config.yaml
n_layer: 10
n_experts: 48
activation: "squared_relu"
moe_layers: [1, 2, 3, 4, 5, 6, 7, 8, 9]
router_score: "softmax"
normalize_top_k: false
balance_loss: 0.00675
balance_bias: false
norm: "rmsnorm"
tie_embeddings: false
lr: 0.00177
beta2: 0.99
seq_len: 1024
steps: 7259
Below are experts of layer 5 (counted from 0) of a mixture-of-experts language model. Rows are named router (the router's row for the expert), up (a neuron's input weights, with its number) and show model dimensions 160-239. Each number is 500 + 50 x the weight over its row's rms, rounded and kept within 0 to 999. Numbers have three digits each.
After each expert's rows: "comes after" lists some tokens at least twice as common just before its tokens as in all text. This comes from a sample of Wikipedia text that the model never trained on. Tokens count by the router's weight.

# expert 36
router:528490571536505438551529521491399559444410643502491508503473508442532582560551511533426479533508482564446473455542566398466506472532471551533493474550490478639441548516493500561523553480459531431455438474538503406532561475519505524510597525
up0:464519464483560436440491552501389516520460467513475455647535378509453428532505541555439527451518436613509479452438542444549531434591508415527497512545394432566446535565416509487553561534352480434465551443447504512437460424574465578542425484
comes after: " |", " ", ")", ";", " |\n", "C"

# expert 38
router:480522484544453526515503472513525517436521463547553457465571492571517439445493433450490421465540471521553457452479526538518492496483552485472549445499405514494471498529495455552522502516600612485495538551536403498511545500517504417507490540
up0:433497554475502514497497575486466467551518491412385511538480445481452449552473561517483582565521441552423578539575515523508528488549487389573561583593454529510518493553458499445526481515427423386467557588451472537425473594522543538475457436
comes after: " of", " the", " \"", " and", " on", " was"

# expert 42
router:511452453479507526509514555494437405476469558573503464571419602517456432458492494359468574555566481490476502570514482580567473497504492469550535480605490504423550505473469445449528512578435447502473515514397552536483574568527518500551465541
up0:530568515531434545535564481500501517633585481489437432511457476475441428607466489514540454439510408525445552531543515497513549534470534489514544525450538526479479540546428535503601474612511611559513516487523430540468553439459534520518535497
comes after: " D", " d", "D", "d", "c", " De"

# expert 28
router:487510579515508438587477455565518460499477565489454493477530536594416506623540499548495415519421533510551463578459502469564526490567475545463511529476493563536449509514570536513468509475419507522432452554551532463496570422434515436534514457
up0:459514570552454535491549498590451499511510532530481480457534520610450397513515596503444527456479534553501435379557474524503502587560467474494436515464441481473525486519489412491568478457501502459433559532420519449531559476562424494540421446
comes after: ".", " G", "0", "3", "7", "5"

# expert 34
router:404484571417519573512454465515511472489514557504438459451469432457474571513557444525532531488514411479561567470478428456429416461495490451437621525543552436534507424488547566502488529583531462520522419466478447506452476451559420446495468440
up0:372577492562490470598424540592523535572581618500503530486448543472445389441503552493576546497458425507542507536442469511547525513420445495525421538508490519629544541546468503465383501522409522498553446568507481435579496547469431494438594367
comes after: " N", "|", "N", " n", " National", "″N"

# expert 1
router:506577607510496521475517502467453477517549530521525508521474566592511544505500457491581447536499486501499504560532495497508543527488502528595495490484653557476527500553510428429476471497523548616559497464546470482579497517502440338519573409
up0:426548513495550510527544549484418497481357541467541562504422553503544484630456593507530525472482486524512532521453573556462534420569503548435469502481464527517508508535516535493531516489505426441468483501470486387492451489410543574501491608
comes after: " |\n", "|", "\n", "%", " JPL", "|---|---|---|---|---|---|\n"

# expert 30
router:530506549477460604465404449506513615468450437489493484545542547560438450494542425420487431566611448505395525512575467426519437524439587486576562611523484498538453510486460415467502539451533471479540535596489499536545433533536466383470468435
up0:534533532537542481508491435457547544536548432450477468633529484541504526556388501449488496526489458486526495480526557537442483554497484389514560516490537462438585488504408473388437549500481550388490542516501415512472577521556472512491501522
comes after: " ", " in", "1", ".\n\n", " (", ","

# expert 12
router:377519537510531535499471477457548542422441455397477489497560467496531533460507459476531446493570595521508510601533483389472440577454523596595503542502500436580494438442474529467455407434466477490456406541459600432481492461500453560520520482
up0:542599541586467448492492497493556536487507459514544511489477482473500550541541567479453482423485445573444431553502534486555502416516494411551588477526528513468430422516499420326365428447541502545534565484604510462544482497448469559549500540
comes after: " A", "a", "2", " M", "A", " S"

# expert 45
router:539528398562511570499425572535399463482472607467529494537484438516481501573565493523535491473420516528525598442453517489494510510520509465481458480562546510481467503463462469493527487487520480561472590521519483411511428476409579517427509479
up0:495489509489515436519538526493540448508521483440518582512605428441496410587544563437463509519512504497450480525552385557584566502535411519472560533529469410495560549522414570474517492395545564495430461433487473568525521472494638532526607523
comes after: "\"", " |\n", " |", ")", ".", "6"

# expert 37
router:504512532582444527429572483424589484457476523490516506536491479608538449503570507486504520500550529454560414566508514461532556521530498566450523478548426527489504514493502481511482529519498580464554543518555441539572455488475549498556469497
up0:434517542523485455524511577500537468512534579472504421460512441530392393409505480506509551426493573430494493524506462560539528565539485555480508503495436511460469555463563450464494575486448511461475552528528444572497621435503587447510436505
comes after: " for", "0", "2", "6", "5", " to"

# expert 33
router:565435499430506446594485521452465527483545516536490441542554492463478537514503485543481461529562595590501614555428534401531503515465515528498376580499505462418578445417553564568596497522512459450456484463467457418580413410559485557488577571
up0:447533579477517516472544507535577455495568496421510534490547462524532470563399512472507610549410572517476631468479457496516479383516360477506506540491555474506549482458550578498442467424387474479553556562448545538403496537533478492574465522
comes after: "0", "2", "1", " A", " B", "b"

# expert 40
router:452515489503533483478490474490552549566437561492507482427460426522535510646481623477392511426482526578486466460552580501552508458547534525532555463459427469435484544554459453400473523561441462520444523508489523471470499446469479631549552491
up0:531437390483535559504542568564501549536567401561522498473458516437427532481434524532478501515497384459491498542517553504434633488489473537470535486422518510597551553591604461460488509544475551455463547559440538519429474489486551487445591498
comes after: "-", "\n\n", "3", " F", "4", "6"

# expert 35
router:540526508497562502591543592479440493480526415523467497489543504522584456471430486441502570489487586490572536382449467551485488500462519467561505418497493533501500463460487478458569478479497373483443423528479504523447525559459543521512497472
up0:468617453553395445482515489462569525529514542466523472508521506568506427536448487456492561489514475594485584504441524562447563455468541526397444579410450515495474436535534537456445470507465497491546506515557498490535483485487545505441475486
comes after: " B", " b", " H", " c", " C", " h"

# expert 11
router:534465481425489446518537563488538459466486495501422432434501475568541463468498432470642531510405520470505457381525405466461473441567564499514479453542552469501550496556513508435480496496476500528542486584530526494445502536528459527580519541
up0:527505546540458467498478501445476470615543419423508561481581535520433538478441489535476493534450509490467483588469518580495598446412471516507446484441490695496548501590488485494420343509533494471457504612424539527437570539526490525496445504
comes after: " H", " E", " h", "E", " R", "H"